config = dict(
    activation='swiglu',
    balance_loss=0.00866,
    lr_router=0.0015,
    n_kv_head=1,
    qk_norm=False,
    attn_scale=0.125,
    parallel_block=False,
    init_std_o=0.0128,
    init_std_up=0.0513,
    beta1=0.95,
    beta2=0.95,
    grad_clip=2.0,
    train_tokens=461400000,
    dataset='wikipedia_en',
)
Below are experts of layer 3 (counted from 0) of a mixture-of-experts language model. Rows are named router (the router's row for the expert) and show model dimensions 64-127. Each number is 128 + 24 x the weight over its row's rms, rounded and kept within 0 to 255.
After each expert's rows: "comes before" lists some tokens at least twice as common just after its tokens as in all text. This comes from a sample of Wikipedia text that the model never trained on. Tokens count by the router's weight.

# expert 2
router [105 114 153 126 144 134  84 144 151 132 103 140 130 140 151 111 126 136 168 151 103 101 130 113 113 139 122 119 106 119 142 143 136 108 183 174 118 116 134 127 108 115 132 165 158 132 132 112 156 142 136 158 114 124 131 106 166  89 163 150 145 140 122 137]
comes before: "of ", "in ", "and ", "for ", "was ", "to "

# expert 15
router [104 140 156 161 129 145 118 140 128 143 116 124 126 105 122 149 141 157 157 153  98 128 129 137 124 133 146 120 111 146 134 142 168 113 177 159 154 127  92 122 131 137 135 162 129 120 138 105 171 138 105 166 130 125 120 104 141 109 139 146 134 125 121 132]
comes before: "| ", "and ", "of ", "(", "in ", "to "

# expert 30
router [126 141  95  99 128 142 128 150 133  77 144 114 126 107 111 138 142 149 170 155  80 135 155 133 128 133 179 146  93 147 141 127 131 111 198 145 120 113 127 137  99 131 137 152 135 160 152 143 118 117 113 119  96 156 133 131 156 148 152 130 138 170 109 108]
comes before: ", ", ". ", "-", "'", ".", ": "

# expert 1
router [128 167 129 139 143 138 100 131 124 100 122 113 121 129 107 121 122 132 142 157 105 122 109 154 134 135 137  97 124 143 132 148 132 118 148 221 130 102 101 122 131 145 111 175 136 113 163 126 120 140 150 102 103 128 129 118 154 120  83 122 129 136 130 100]
comes before: "| ", "|", "(", "– ", "/ ", " "

# expert 11
router [101 158 124  77 131 156  90 144 130 133 132 101 115  88 120 140 142 136 150 152  84 125 160 154 187 131 155 128 114 129 134 144 159 132 121 192 157 154 114 126 123 150 119 126 146 148 133 133 136 121 116 133  78 137 149 135 140 113  76 134 135 117 129 102]
comes before: " ", "0 ", "1 ", "1", "— ", "2 "

# expert 22
router [106 171 147 115 135 154 113 150 126 102 127 118 118 109  99 167 127 157 138 150  85 126 152 147 151 120 155 114 130 149 168 150 141 101 150 168 152 155 114 136 116 150 119 162 137 172 154 131 137 139 135 134 109 140 157 105 144 114 121 149 136 165 135  82]
comes before: ", ", ". ", ".", "\n", "==", "'"

# expert 19
router [121 190 186 124 129 137  81 134 133 144 128 113 122 127 149 171 147 139 145 145  75 133 142 140 144 119 136 109 125 159 143 129 152 113 147 196 144 125 105 176 132 126 115 136 122 141 138  72 141 125 119  93 103 147 123 115 155 120 142 156 145 151 125  84]
comes before: "- ", "\n", "| ", "The ", "In ", "\n\n"

# expert 10
router [110 128  99 101 126 139 100 136 108 111 119 150 104  97 123 155 140 152 133 144 106 144 145 129 125 103 130  90 117 140 136 152 127 140 147 192 148 124 126 146 107 148 117 137 124 131 135 142 128 152 125  95 162 148 157 107 184 105 145 135 148 165 137  75]
comes before: "0", "9", "8", "5", "3", "2"

# expert 8
router [103 129 149  76 153 148 109 124 119 140 118 121 127 170  92 131 123 157 156 148  81 137 166 109 127 164 141 122 125 140 171 155 145 101 180 129 158 140 139 160 116 137 130 158 124 103 157  97 142 129 118 135 156 135 138  93 151  75 157 168 121 171 109 132]
comes before: "the ", "a ", "his ", "be ", "an ", "not "

# expert 28
router [ 72 169 124 149 121 158 109 116 136 113 141 134 124 116 135 149 145 125 168 189  99 123 126 177 139 136 155 114  93 155 183 158 135 115 167 185 140 145 115 138 148 138 131 148 135 127 149 100 141 116 133 138 156 122 125 115 151 112 134 128 109 135 135  90]
comes before: "| ", "(", "|", "=", "– ", "K"

# expert 13
router [112 165 144 103 146 120 124 118 157 121 153 151 112 134 115 137 147 154 151 121  99 108 154  94 106 164 146  91 128 109 141 140 142 135 196 155 177  83 156 142 118 158 120 121 114 106 127 138 108 146 113 102  81 102 152 125 175 127 160 133 125 170 132 132]
comes before: "ing ", ": ", ", ", "ed ", "ation ", "s "

# expert 7
router [ 95 131 178 147 111 147 125 151 151 100 110 136 127 142 109 183 130 130 156 141  92 140 158 117 113 148 158 136  87 139 151 133 153 129 206 144 125 110 116 162 138 156 141 128 131 112 140 150 140 122 127 166 126 133 105 110 162 144 148 132 123 161 136 128]
comes before: "of ", "to ", "and ", "in ", "by ", "for "

# expert 12
router [120 128 122 134 160 140 138 113 119 111 124 127 101 100  96 160 135 158 142 179 107 136 159 124 109 133 168  83 102 142 134 135 131 120 150 176 128 144 107 145  95 139 123 140 133 131 157 130 131 159 112 105 104 141 170 127 151  96 172 142 131 142 133  85]
comes before: "\n", "\n\n", ".", "–", ",", ", "